Experts of a small language model.
Size: 12 layers, width 256, vocabulary 9624.
Experts: 8 experts in each of 11 layers, 2 picks a token, a softmax router.
Training: 546M tokens, 8367 steps.
Below are experts of layer 7 (counted from 0) of a mixture-of-experts language model. Rows are named router (the router's row for the expert), up (a neuron's input weights, with its number) and show model dimensions 192-255. Each number is 500 + 50 x the weight over its row's rms, rounded and kept within 0 to 999. Numbers have three digits each.
Before each expert's rows: a language model's description of what the expert responds to. This comes from a sample of Wikipedia text that the model never trained on.

# expert 0
It responds to: Scores, numbers, parentheses
router:429481559535488500505545430593530528423476494457535552558512576514433525466531489546566433433538457481425469495565530506577492511563513583458557492570532467477517533502479554451573508446513550
up0:424587484374479509472525599505484455561523556598476539422431508602536532529492476448395578450541520477520588535363396482505451497427518497591589592530571470553464520565385312445484453556586547
up1:521517433562483465521468495508414493465552485489511457531591551572473440574409484554552462538477538566468548512542499479527529473516453441488396499527581555525530419533519552512504558405443576
up2:423518567572557442470566528482424422442490515455583472470479455550530528564380591506464433550499500499575447465506515581507548563504501496527410545559506435486525478535467553555500439431535544
up3:534448572544438495473505456442593537482571492440535556544467505459470534468487595419517473531450436519494527476487396468434471493504568492551594527531538627517423445501429488475529411522455515
up4:511443504430525487479488518520476462537542515504551464547499440484469464423533482528546532449425493551512450509555438548409450505484469455493528564499557548566532527467456379468545468559443476
up5:479430555576497437508534450521559473505473532526600515620479512540489502457472477469590532425431533514498492471597531563576461456489452463431496543514564564572481488501525467561461529495342521
up6:557425565528473417489431488497440551530547485553546528543544487516591553506512489525513423534530552437626534463450499475463472466427524452460498503550532551567441496429469480510527440459510522
up7:564429592550422468509621455502429498519515394482471481573455586592556420590538540471509518456611453552475502510535515460479506544505444514538519538512542501557502492526462449564438562510500497
up8:532435547513531495485565471481575455439540543467577527512457467440485595550406460551424342482473521583424477480460463518485472420474550473528497598432504485439497636413507500437460393478598472
up9:551549470475556541524484499442415416477466449513458607499442503539508501494544528461479518487482394532462486482518505566418544450505485373481570525515480598490585504560542548451506451549458526
up10:445479604601414491447506545436413498490497486489569500493432453411478529458438514592559500480415496521540577452450521510474490558415531517461557564499588369523447495442458459479481461488508539
up11:501473594549518442533571458564545573445584559496535518479468537466529529547510485516526497452463477496496463506490510483533598531487653550445509485487445447505567477501569467539584528407423608
up12:476540488501470508445486498541525455465585564567503502445423511493493561546500492517486607574466483533502535497413492593493446552446524502475468572460459550488468489534506522638614462456515600
up13:500440508499520504452506404524534424546545472454493532418437415523494456539487564507544518507466570568501450536558492571523551547551493467468541512538613527563443412583475530603498494493544530
up14:493579432424624455410579440491379578551466496479516646481403504397473521482394543489492589521470506520520486467467412470413502430505519533472462543498508623499525446506534531570512471442460495
up15:560400587526433330495474545485469498506464530491455531535412420451557585418463537572548442508462465525414543504510441549431533645510501551464584515565542518461509499515464426579476433488510493
up16:571534490612403483524572476478512612526645576526484573426504543514475553486476505474510507527533446507486539514435447537562540468507524447461492471527491476587561390436529480597515513442533542
up17:503455510491467592488597547488486406522559496481545541487493414561564449523451453435535530379501513588491490440529464533560506524483523461493523500504515560510493562492471560417471502526462496
up18:494544571443564542495654424440498489434538556501531464497430401479452500498493562514530392513444489557569508486551465562508460524400489468576499529546589442501520517508432583462546465506471514
up19:463550533578556555517431466529467462520532505504568505516387502422583410575517511525480567534477393544465513453532553525459494466468487464546484527506451461500482456456431490543411519504544587
up20:480553437562554532460500478444399467394478462543523507471369476410419500504460602528509473614444574497457555478496503546499518596379537462559483523547527501592495434530421578580541452578561565
up21:523509465474474563534561406487504475471548484508555506537474387483470567503453512534507413540441482514517495460431496483402544508357570486468458520504501588485445522526499505488481459424545482
up22:475476563462503543480431558459514425469495566492526524536394450513497520515508467457532517497499488579498532468500443519445458501475427527500484519511471541500563588520486478439538470431578499
up23:591537419444570581560530492435436484517482566538511546454473442556453480564458492349575502448439433525582559551487451530517512567427430497461530474517543529617549480584466532545468495519523477
up24:614457466489356431394542524475407474462496416601496499526489470498536456536579462496492441607614527499530514557567567492500494547442461418583485546558465531525522503529492453596425491486486492
up25:453436476477456516542576477457527469457611536453537584577514339424436395468512457547487474507502471529564587492534433535540588412447618518512459571587505494523515479469481434478470474521479546
up26:500463498500491488493473394514550391579494495452613492466495429516457470639487465462533478482514520527509490491509542638498496580453513474494525474425497448515558497542499451475497448476518520
up27:584507476411520485475529462429464486540478522621509588489507501438533508445584502469466497457533476536432489481530494606488501510442481435469442521520533530556513496521543520595438437529402445
up28:586463486588472388525439490547517494426546467540523486518520583571487464548451533446357481409543493457457556440577454544500543459524492551531425518466495559523472485509433437543529522511549504
up29:466481477557523476462428385566510452511371494635448506550458499543432562473560549505483561532507465470448492443547440487481535572495519557500456495551496606558459502599464458545530528467504486
up30:544497515514519498416511495376511529379562497439453603437474565499469422538494445490525549529451507495533557504458493491543461473488503419496514495465561507568574487523524555514482362362529568
up31:550499528565537469393479585521530436607466479457417449484409512463452503481452616557486525438450450489504528472595541464472525595558555430475603468578555516556579418526447479538522485458457594
up32:448463395513491456574507456523453525531504510543514537439506488446485550599470493503447512538550370484488605498489509557488490480486505449488426538505416527440532474472436520576502570444503545
up33:518575532486524566493496559550578460578434530555490522507546484434533437496464469517526526510496448451471529485439469495496538408471534473561508595508532531416522475467534524488559500383468554
up34:475494501453470556517509502509524456538530500481511553332483448540498474539489424473589520497505484598522539507598504503531596435422492541476599508445538631612567522508464513514386576443465539
up35:579458515513515409445566562539487425563453525508575546543519480573471517534477504397550545452509518608564477490532604597511495643539511466497370503522515424516548480486438400528498526536504533
up36:577580476477416493441549453517494467494533585541411434511483473578474391425441563470462515475471490481504480505523518530533483595502416494561474651507549474528515521474463434617561512451443569
up37:550383530495512461468541433573503378503464481621513427469477528492552515434485479441529557579502515468510544441512515516458485497440497459539430492526461508548478531591477502527524557516505565
up38:467511524484533451548504605509484464442474479470481519473512417475557408506437574406569566500501455520411413463469463576530480575440520448516484580539615496477454512471579470508466504475493494
up39:560424562509427490473478502399468434431487478477447532587469488460498418441491422486459497458464514565493555510522482465479536523465537535439504579437561493386439547512417545492509516458529500
up40:437455523499432535519539354467515456439481509486487544464538492507556505464571534492509473394586446511433552523557549529573562501490499521548582531594565513463437553530598508588469546431451577
up41:531466623570531400471479466614594509532529455514472500579451505431568496520392503445530482523526492520544556491493552549525474509498482536437523501559611675516541542506499531457500406528445532
up42:486486510472452480348541531515560435503376479583513612549468495464476574584490438585561529422449546492565480470368415510504595489483535529529512509528498441426571549456573471521564437417526540
up43:483376487502514487493511494534464556456564563476503580493409455477509475527432471644499407597402499472530552495562452548416459508489547564477381518413488486507451522504403482530431485537487494
up44:499466551612503443462508519577518609407703505419561505444454564468626512547402544593581508442554449497439571517407506483531523457437510543536468485562534485501457528510561590454442514489442614
up45:497435460520483536504547533543546532525500466570561583477505467490553517425459422482489589385478353416446470487501528546528542506463421492494452507540576441574483476543403538472596486488519525
up46:487513475472502463574478387556436487487582512502463518547401445516432575447525534515375487509458459507524573429527558498486517502459494463502506558410563498523541525522476445565543503599444475
up47:479409519498454464493524484570545415546531538455479530493483405634419444456558557357555536521544552533586460465551391549488478506452441501524551548496501475549498471580461497489491513543437447
up48:568421609430592482498566537429466448601483479477582505471499501517458493545507591488435457491499462529480538428466468636479578448448552462506628527444529426518452520473518469499408430512528522
up49:374470476572426505451646521415522425451429487543525510465481525538461549514431576527472512526549437473442477412544523457544521494486612454522400560482510512571432545482445454541416432413511486
up50:438443448453438585555511513440467486503547460509651604495579473452548529598532451594542392502428529574397522534523441478458504487524488523442537608552512563534496480474498442446506489434454505
up51:503470595469440492460479502472552526430493605506492534437519431477502521485486587518571493488495494495429524502463483472495490495443546506513564529434451469517484502439538450504533462461497467
up52:559520584572618467462553440506510521433510473505655472470483433553550511488484494482576477428518446457458492498581540492514473526495583498508467523552539453481529442536466591518467604568421499
up53:476536535578527472436509414561469465514525461573626539531509523451503444632444555438476434447357506506474586455505444492492530467463535466497556470472578622471516520449465542456569470486438525
up54:596481575507535495448523472421519474536476467482531548536546478493514480510500565555455549440522481570483491438469519439403528415546429466448526473583455567451503442565475454496454560400516602
up55:578492468500500419496503566424459515431622540587452550550495518551488500489440547440566506443546538553539554410454458554447495447489444541501507547560678416539513406500407453481490432442566445
up56:488486510482479448473423473648493586384528512544449489425494499546464439447475503411536498454519465529437565460376466510507507518443564530525512580468513564463416497458481365507511484508531496
up57:561558571541578473483567587410524379541494515511494516412536451504581456389486535460545496513504509464498479498452521565524523503472545493530521478519468576590434450538423463505526423479538543
up58:457527479484523504394495457510517547532481499546474472459455489546491453444498511535500477368491485517453604443465494505417577478472523539518618546460534551476468467408419526566477523523474632
up59:449456497454481444469532564499535570521576556445467582551458597503531518570444460446515413492607468522404467489430446469444498583493468392597464489452513500528464491613503509469464514489483457
up60:515573501458492464459485563404510570497456523489500589448366472422443586443431525549507598436470528497469502504555507543493582516479451481456432478486571478498454425525523460494523512557462512
up61:472488477471518476448556456449459489461460544508530565534484532425491535578371528495451478460497366588543549528541504482501437436415512411497522565483461529507456539530414584551465429482549580
up62:526553415509502409447430493404548424528495426478415588444374367502484510455435609515454486557396487559538533495529475440390571555501515459579643517532504443458537471518516504502508406437499577
up63:477448518474446490477516417432513507498542492566576580451419470469483483491520571469527559461455529582498560524530440497480501470445433533479485618480501537596506459479513468478444514448490515
up64:489445515530412519510455477488469589468498453539439614441499516392565474470462530535448425553542372537398475417472581415470433512453509526549541503472530584504559501488467524582492436414567661
up65:501474450491428449505448343531570453454593527504544594468430483529568444472427486474462469484503575447489622506517505470482475436445500484584503597484500454565451614508401435460469444511550570
up66:500542559510576426432485413468413553523493546472512541432358523411414549509446586537517500518549397532509558505559515493442464492409419403529480525502614481595502505447397538495434484495482536

# expert 4
It responds to: Table bars, clause words
router:407497455404480512508527615479402586434544460533493571467499562546574506425403459450474475466455525529491520543464465519438573442509521461484509442504443573480511492512510470475418490492511415
up0:539549584471481540467479493470460604458443558533526590505532471539490493521489596570500495460459453497529610510500505524474536488516484468482566522443511478474517505428516427511513523522478487
up1:522516477495471394467511329546435589462436464522492499534492485450559534518394569505493502424566491494441536470566546465507522594474512481455504663495505487504566562441478514458515512453556492
up2:552552475502514440532549493558487437347526480564579483403481483533420482572438603582494389437468469554498426420469493485495495589480509531479475464447535588502428454593516471502543451495421555
up3:530484489457518414404481472470448464411477557499591463510486467440483468455398484615479500479454539526469555498577455465474568530481466515491467536581466537555503437407467404469500481648498424
up4:491404529551472470522483519515516538545485438464493541499510444449478490572404451499434450446551406453413540520499435447503557596485468445556534521466547443494538461470456475549465464367531528
up5:548427499515514434465508529535521556582482408514502577554505511567559592446486504523523472456462496498477536492492537469534486532441479548557523529535528498553534487503497544480545464559474512
up6:471572442611466364476439485528548531495443499569477513473478416466546490536448513491530473506473512528569442510438419566532543560464531355480536534561524531489524601420426515524462529561480531
up7:533602498452443546494502531507467517591542484494560488519536509545514464454488598605509478479486467562560482506500563439464491479424568558574511518491600576540508482450474513539405518438485502
up8:449533452513474534502489447512637548459549488548571520370479496499541484579536463533571438432436489493478511465437463515624540535492532609558444514483493547531558516476539539471515496394442552
up9:554424496592523443495448549432520478465464474475434451534495488478467492580522471443528406523483421475529513498522437500528498507435493429509484587499519471456510484569361509498526478494519553
up10:461546485514483409431534492585520546451465516546556446521499512552548467434403530573547556483458500607514588459425540489504475488510525506527454503533539499549530403469484471528524453526566538
up11:520561464433415588452542466527504570570511483485529479473452500454453553554473559566446524482546544523460544477581501534449451667443603493498473523419481463457482593496475504509523415588421543
up12:450482521537529461527549399466559547504446515499540521478499521534499476540518445573542421452516447492560532461469493508391540531510591512460477505465524535553522540375533462513510562450505544
up13:535505514494510500569495495534505623392554546591547521356453484556485502506490459375531499445476477504491494480583555498526566579454566367606479500453612548487500575511481501525561539519473579
up14:447367596484472460488432570588499545519463428455552531557412439463472534498448514531474468425477452491426563468443488609446514493405523481575537480471505515533430535532474451482587453529539555
up15:471427539486521493541563467465508580447465533490474571419499414507505482575515533457494561424511492461481566512484413556546590532446590524495487499547544534558385502457555527472524516437465528
up16:506489503497576434393538500527484438423438497460491559496489442411492418406430432487549456478462482520528548506541490450571521540501469521522567553577516501501564558542422535504512447505539515
up17:564536560514444459405476506464531483553397607464456553435462496555482446454454461567504395457439389543537484468458556504437470460554427469409490511510498579518542506448448591568515543496483461
up18:473455571492552406502564479503478485443400642479463496419477479465511512539467589484454600495500534587520609492555497528461586463469527530411467541531533502477389415486510521573523486536491594
up19:481391531524501493501533631499411573442550556444533576509425475528603467498498440503578477571421528515467527527601507459477494514472537560440448511508508520500541465541422427565496474492465513
up20:532476533573499590365589492464482467528533464509501489505541496607503522511469543495460402437588490495496471516561502510477440470510551477494531567533541498476524529442372577530508432443473500
up21:427492542550497450446435522489545523514489464507496536508429468485503505535521443500456527466502435482552464458544488504471532480480417538442572587502463452620498552457534527495447449420484548
up22:591487557596526517451396568479514516567455500565531620470522462486533508460514443494580534456497471480502520523512568538519490506498445507525542521495502438528374494396478496508450614475514493
up23:506530545499529501375441489466546492439565519517464521488452484463539429508432509442441536506526415382412588505425528520553477506492438420580532516578584443483492479496466457558490501518529542
up24:434386511459472513567486384515527513474526510603542434472421461471542536486502438453535475482482513561460472483426493540574494547525503549511624551488498365519598588526411407481545463447542457
up25:542440479507452481491440405490526462517515485419578597549500442461570422505474505493570467448453515563416496500478452480481548522533493571489532575459592471602527523579506578451498412521502515
up26:500439530523477503522426543556490463421543516512453578443421409519461512545509533501508493500451460477485587510543424522477588513440451413457516518503564449499494526542399490507506488526519516
up27:548520538517446536498502425519462415481553504628398538509488535533528491468497529495475526428614508572429607506531424399520492623563513527566578532482455465494416455506486506556513465441545535
up28:540610527504496433497477522520533444487566520570461431459443485569555465406434583527571570535487446512480519445388457446497474516522453528553461546429536492508557458504501492571526424573573512
up29:467544479561463546450564403452561483462450474469600515518491481481546557490458551375495446529567529499459543523483428500463477486472539495517538547560429550447456484442384530513463438483482501
up30:467486510512427493344532436510442486534463535473522523539505510605585562477455532561534436456512423586541435458450513531495467547471476528512492534552558512476498492411537531456510493475481505
up31:506504539484499527448598505512517560390566544453524565453487522518518425546385494561538476444474460481609479461507544498468465487573471474578561549485468437536561494433539495501512571467540492
up32:459535552480485512491488486560444608500385422587523552443523542463459478481525428519532453431443432395629550482428525609407551647442521435565576518478531551484491560469466554544494490489511491
up33:566529566667461470432495559461516457428505473531536550530497554494476436516515533498499504541454571429526499491533479523665414554525514452524565524588479459422465554444384556503462476424489557
up34:467500564499477497520474565442523468530542516511519498387484572458507439390574457536584542430414477560541464506429468519441493533505511480412586475487449502566562505487451415554523486508433478
up35:491539589586439463542479426503542445437550465583626489390479424520522443564412571488545525465426487463421521469456471465593518521456582564552441521456562496479536516589497457450528408495514543
up36:500522499498496401474555507486524554502542467441473509459491511405503534415464515537500440502513435551534577448512472463451564508505433492502447500494504474549470496534472523626534454486492540
up37:483360446553428593470538520467582469560531449432496460391449495508561526463560492553482527463485557483440471508536490569424439478563491531511552514578528442492571464450557530570545365420510513
up38:479590479488457516449538449551528539480507453525495427493467494407479460423495518581581553558444516535520561421432523494437436505551618512476503533594606415519484588419549451488466544504482592
up39:461460508524509479479506375501497389481422573456514517451505458528566435533508483528511474457482527533452483488604518499459503567514512502465614649581551424515527527460530573514495452533498551
up40:522474615446417519442511525538457538506458519442506510490475518473397491510474565439521469504530393572488562471595413480411514494442525399587412490504587556522555534473404476472485490538523500
up41:574536546416499389493492417406479512425548529471434544458489479530584554480526633534491551512463458576574498465570490501515528549537477446453584583487561530484580534506467563444543522544514533
up42:430564572506475531424523456557459445461496475563538569501487387526512442515419516595474521450412448476513572520541537505500534544464559527470571590451517588539618522510516564518447525429484488
up43:479351490481521560498550469507554368447501491570610509460448449449476454500514472488505471501522502481485499445616559523598453556410445420522442549497560514546543564474541508532491494445495510
up44:510467626460549367487527527494653584454569488517461426460452483539563550529512537546508497408550485563486526494454455492529570486541450499595521454573510567470481438514483534608479528533520529
up45:476583450560564523546518376449449535511515475538548479538515485513479536587447463554550492481500515485547577490545411508452515559458526456476558508522493470523545517425486451415507459538475505
up46:503564624538469401419482454496453437430452546588573540606467540495536436483449562535540479520421514557554472521526540493511536528500446512471604652545499516498553493455559529480496527416499481
up47:473501500651461473514546431541572484375555540514485535543416401419474533551435503550408507462547484490438519477541454498562523458538559482451510460536585534536439605477450539481595437415444541
up48:509472467544462494509483553479500454389504503478568523441492400454478445584495553486549488538519431523467494506538487550584537593412581516465512520551548493611560564551374528530516502539391557
up49:623488510555510485495514427540525418567482599450532509455454463449465524432533614528491481518466469461513483442472461533484500486439519401441467602608517415459552614598457445488567474547481587
up50:586557503502529480460467466463501527437584495508605567551457483510539539451489434545611497527493500504492438523523529521548583491389523542505486466540435453525579547505517418554525556520483522
up51:558455547563459441471538541384497582558557539511545377484421489574442502562482519499538570517452459586458444502434474460470552563431533558520448542484522475483523490466415475575450449513500506
up52:495580529493473501529441430522565495501425535505585581448483507490527438564474463495496515484441479530497568474495510483453552487491451531505507541517488469442599553547530529448500513454527564
up53:467533499489492493462522535498514468465431567566546482502429447506529526521523503456549602535519553530513484497471563553504396497576478449446551480512496481497416451482597407427548543432494509
up54:471441579542517492495504455446536473533474483500561526512453562549539473518473433488508406431472514546460564420487379546445496532514509468433463487549533565462539480439420496509532412449476504
up55:573468554546560447502435563459524495517539511471505543542520465462525484468469517418482454451490463437607513469528457521471505460544499452451481584451446433512530473536457611504538481461552562
up56:427486550530468525500507485558609461494562550441491544623372535368411549571593530477481468498523501486531551501573453568502494499568483536523439547522398556494435420466441611451493500516495539
up57:502533479529573499434519517531517484485546499548550549304491471506569426475474503537596464466413421471390560482522595518478534635480469567525535542485571469569491581573575452501505550509488510
up58:584472463630447437482531492532482429481512481482435459551479426548453507505514518545557459524460455454494460488517533547551497546458521496499544588516533540546629576502419498463513457461406481
up59:524467519528490544446557530454494530464601539558543447525456471533534601492486501542513537401427453513455508461494533521522459498490430503508480575499493472473444506474527494535521419536493549
up60:535552569501518465547597497467413501466433536498579611505528535539489522507563513533531454506474478482600503482465466478517514559497576566527539523517588541519578554531543519550513475401463542
up61:526542523463555435486595460494482502537491545562498453489498476558487514452493412450540525466586482509578545506462579548511488476502502618425501553514522475545475521510518498554549469477573501
up62:524508546519489357446456499432548473500571474474498548436541493523441463525531469465493484468434387521432527510539503542541456564431550545557578494504485551544536574571498532603587465481498469
up63:550405512522554457541464447583531390430547477535471462547455486502536490513490514459613444499484526545443544470504518488576555511478461531582504533494524490475547481541515442476579386515514532
up64:525609485565515510450507450540459527509512575591481550527451472509384468511455581523544492483519440506535465454504502481492558551441479527516485503516523456466379563449545421550483577375443598
up65:494534538518516556488438461512522459456496538574506570453530469504521469489429482531542465494481358389405529497457619506462470512462515546567508494519616459544557531528442472618457599442423547
up66:491495446513576463438448427519428434484408500523605465400475523454410494537450528528485496465464506528538518464552510536478499524599604623476494500563521509532566562478483480549584490465562517

# expert 3
It responds to: Determiners and modifiers
router:565473446516450586549459472396574564462559591525427457482511505390567474526499530428492477462536408511396478548506522535532414501457540546526510583423567458493485451543541561499489557438508635
up0:562521517563464485489525459556523535533575467477482483505427493496384549538491545469576522411512536536472465412441467511482528525543519496547535530454511538585457482477490523420467470478567527
up1:500489621544497484459459536445455569521484569494432510531517494452475508478561496448541498422491485539504529502428462532458497544528436504514486612513470465570482529395471539467434441446594573
up2:560450566459525497533417464463550550466561578506479622503440541366578579504476383435472491523480462491451497502481480453503503515590520516586521545471474421545453475446432603476440515472583604
up3:442424559592494415522508520494505378393579474535470507528483512449482489534459538582530489494483456519527570503501499427489522554423505503533521510484610517473479571468448501494498415463506488
up4:512376593434449512476469433514498533456541535521450455546537487505458469516460544565484453438516440497475421466510495480399508483518501467480455516489447459563506498485425452587464488417508552
up5:540488528477458465491477483473485502489427524574457521513477555447490466476532553466472487541405488519516462401578433502473558590507534427489527532495493499421485542473368504625520507443514532
up6:533655473545549493458514531455447447468563467426503501485395464412495531444390565472542505400484511538418541477450441543477532506475478448459466642497462611448470528457542498521473478484545480
up7:540485538540425482488535445550461512466558571542648556512446409596500428521442384497491504527443540596478468521646455496512554531465484501594497475548469579573547506526517465559527527586451574
up8:447384481493440489516506556517488482471533399481586497483502421447487525477553506476593495540435552579509469479505374552530631560477566468569524514488622547505454508527387500534466449525467546
up9:507549600523468442503468552493523470513481574539470636492382499475567472549497432515518537533503430538523496396485503572503454443464585416539510577434470456568500568484359459540497602461440534
up10:515454492531413463536533421490582481514511563470575482496528485548562484594423519434493516456460466486480539523596507602438532493477496530535489547548494545443518470537470424561506422427520447
up11:533465476512435449480458474508421433499544487590505459452410474467548481546506590546515526446508596462599492454432435530496501582495572427440530497545631443539498473397458511393433433569469579
up12:496489448555565539406545625458473453451515559518494506478482501486426431476488492425519435488501495451436449459531525575504545457400442501535438543424459493536518592543489510603478441519386489
up13:433558471432489532453506540574472552449482467465456546487473413419432529417430416509451521471489466571426585508617436469476650457437454520547485553488432585541424580521545483440590368474510548
up14:451435384612529499456584563497492482562441550553456500428398474555468514485465420549473444466427541540428502484526537496458485660464473444562518512543485509496460642468546461593444471423549493
up15:542496476453545541472511469563513565502578519459502647360506461545478552545495606606502472491549534526504425518378497512537498498468478536410432472494549517554484477480494431476466630456472524
up16:553519609530520475523511459475524518495418557645517510486508472532640484554545470448487449525506451583605510432458565496494554520364535483524564464484472445501538531471401555546442462477554586
up17:520428532550517420495462455504546531423448504600532559470458464556457405562499621519527458500461433465490513490553508553409519626382548506407516506523654441481447551484504493545540548520485559
up18:504581505459416546494539464426507458425497576478525487501397427525416452473515557554500507504521435509572546463436489524556503517464520505427591603556500538513514533464494530575484442423506584
up19:450386605481491502471561555421545464516515491456555605506453412482476479606469548499555572447457467442488466514429497587530451507463590443418441541471615530420516474462461420422550471441451512
up20:556439464637505518553531491458534492513432523540500520588480429461489420537500548433494524483456550504403549505561497539600474443475523407453567569517515509470457508530477579471517446463525566
up21:536523483556540488468569432534457473565462444558535534517490501409522592504416565582529410458445521479485564469528473512558578529578529513450444570495600475475639490440481442508552413403470525
up22:467452436573499467478599536550527498526529556499542493501500407512551443593489524612506380484428538476375517493535356532489506438462484486469453526548529521518473490454530474505502481447467518
up23:497443468573436437459410508504498429542588553572490646583435441493486537589585484469583553369517434501433550437555521591539488458438436496491443516507589476477507439564463462518478446495602521
up24:505525541511471471547501514513489530543449531560469490447400527401635474497536480491537535426451460449593545470455529595510522509486527490440434593525546458578552620462507512573454556506490573
up25:529505484564390492542532500573526433515540581570489585440484482552542488544539565502491511465490424582499631446475471521509520458452404545536549540533458516554492464468478521486504508562475559
up26:530555501549574475442515492517514568484488428454531489462490515483519499527457573608496493363563512576492515428447474488511518440456488475454498524441583506500488500512452431492522511479480513
up27:542569538476564457525536600459489476478472431527560592474464422471489501428538434487513574502516508457534455507435441561520466400559491502499502615563481539443509519540524496506545478419528492
up28:545513493417507481513559641468577425526507508521602566560513511502543510483530490596472516478470520605451488489475426533550473508459481480544483482552488479495468579504571396553490515466513675
up29:538463561469440478475529506425504430552576476417479454560550465505621570419439464523593487566484507490482553517464353485464449478544507492513439561553454548476597503516472525504444416401509506
up30:545605543451556491537493497431526426449504635517462532483461507441450601538474397472538446562559447507505546551415513484447565504458466544453390473489524503471517444547537436504569503532454564
up31:454483531503518493493523475449526448461526487488579507429389483535572467547491524498583566469402470449429470571525518627578442513450545469440532574505579527531560587492420390475582526500442515
up32:466527529528481453476506439470491429441499505474494502423475414445468429502564454470577625518531553529515430491486565449426534540514460474491519570571458518524433518540512389480483520453498515
up33:471535512545446463505476509519467524409344520558468479558463526495465555498532628453515463498478396472518572494466457559393518475521555442525581567500547512491491577485469521475520511485475431
up34:547513618513439444431479589477541558476468492493478573534484498569506505489435479525520417494497426418440563520399487495428503497492476495521521462491627510422443414527400500475544481405463526
up35:573480608602479562463440534498519459438501487510510453455380393509479506462468488490538512446521487465519461456487491472429429451543446489529512502496523592534516454540405516506490518545502480
up36:478471520535513478407576591517479519511506480504493542571443447532471469442480476477559404483473457533443518491388591517403515496547565434516551583590459533502457456505430584567390472521454572
up37:553513515551544490422599484568471503534395539476557530590509479517547485481526610533541467544386522522531493418488535515485490479498484438467499526487453595427547447482481497474497463454454564
up38:539462511565506481489508386530473505523513427463540458440495417498486457424505456500489608442572489497479502557491472487496516628387461534540568570484550412473452557470499427555468459457565464
up39:553524484591476485506513509540489471564494548608575642461527532533545595508390513489469570421468542531499506498542480520502438530521438462531513488529450476552597483486561475515457479395508499
up40:533459580530520513438575461413566535535420535436595573440461446448437555479530663491534511416494509460416499378511438624472453514474460466530504609494540586471477442425428521533411448556572458
up41:506487498552469531521569486629540526413570572548511505453453449434485480516528546516562561559489482548539594397430487458518495519472522421510585557553509546515480518500396471480509526588536550
up42:486440570589517546450568518455494556472458449504508509533452578533445542564448493487537512413531451535473437517531486445490510460441521484484414577557498564542509631517513509488576521560404510
up43:503510552480540518507521504567465518438474420506490527571419492391484361559451541524429572493427413445592565483498363512494526491521545340481449573548487429540507629495516531504495425345501525
up44:472452531508468529524495444652572473354634474463478498482392448516542491473499455447527520544520489563539530504530511495461553555478602553529463514458435507474406554538506539595567537511614527
up45:421541483464442483448539477540387322410544492554459535502466506497530513584512415518521523540470482553542506508539553450417534520419496483553460508495520542437450588455404537661580482411433575
up46:562510536586485552436562480486569536515502497535472562591480506566522430439348501552448598384551458506435536396470473478496507457368504429527398538415528524529490512522380549488462496470395572
up47:483469553500374475579598456463523414377530513566490517523444515501539481583570445564521549587462489528445409503461522491501481580575542481566444568508501502503524548522418492592467483470495537
up48:518504459540539461438565513520429504476464570491471482516360465469475519499454457511497474515475461502505525474542446543506468553493449417487489583503504523573534491496497486545575358502499512
up49:486484601506497490471475453504484536463533518630435503518455468475482510550444520488499570452507476588499553488493438547456443513388548484520557460597419434402598443472389554528480463482532582
up50:510502591547365494426444440522420462449582570579523535455437524435508566528467485528534431531477453555437513483421500486511499508535494512535455517535595440632431510444427527478487587533590560
up51:472499536563449523413442468424472473531541556572512495430571473598531582428490436560555454446430546466512444532526522516529513523515446522481519499461590433534542497523431582437448555525556521
up52:449412512438514426533484496560501516424483539451519448461499485454425502655500422469497396573554393475485506459473423573446491508415562515530552567471475454539442534537479490546480436472495615
up53:493488422539576480420519541424408501576512517414622508508424433567477493494502524474558444513511564485447571453523524510484533523474447449566602569479548509567495508546532585521478454519468532
up54:524512597536565479509641509471526540483589531487553472450433474515508529467534525450563521555546516519494513491422477559463504439501518474467460624570559561472601510460456547440605492517439502
up55:524470542508424476421497496499568440491569491415544511531501563381416488517426612511528496518484546477437529493411428521570482559426504500513549471511520447478525530406493520467489507460437498
up56:458556478447445401565492564436496527414552602538490573459515470403551494552451471505500513465399453404442554430582484482446516496539583531618490510457565572493372543516502525470500446413490473
up57:500505502473503403508523458554440477472626539640417507494512474486488473488525518542431498563557578531495509515565463454511580448522550506510532491458448491462464458525421484559483439485434517
up58:519509458498502447434508489588537497519449539586568575557494478469541388521490426483408481469472474466482508523506494523462525491478591452472398486512424498592587544498468520566483509544498538
up59:476524547495556484477498411596486517430570479568445556468484544483395510572526477556535596490513429518474514405505563473526533482508474535553600471528535528509470459450552451569513522511484541
up60:539559511554532507520548505506510509439586563629459569456398524525545468512545623472538529481481442507555550519366517498499458629474482533511517545450588519473475482501470546468413505441602582
up61:485479516526526443437482517533458468496504517492552549485479461482476459507405501614511482484471408561514546415480587504489551496564564462540599544529486515490530433491422601593471551451558605
up62:509501619439491545423431512476483522497542540473462630564472508494517464549440474574576432413508515510537472461453490512503504468557458428559462535444520578486537512474537567436507597361410493
up63:489509503503488456455559490460515548448473533486529445519424534499504529411530531547534495445407461544465498406417497484499452497510547443455561603565478497462492490489494510566511428443512535
up64:547509528477473536381571489490472482505463509461579512481553518460551606509517547428546484478497486461476492461503544549521550538539493441540520577486554538560506482424553503450542474525524496
up65:488422486479526492523546517493528526562518501463556543539462470520492431610498578449516472513484490545557516430494558501581476558444492510471468502595432485457510498483489482469543525543519473
up66:509506461544453505392471506505463538550517415534461457436527446569428526415436472471520529453492519628536610487492528486511520524479432576572517577540463554480521400522481436504454443497515519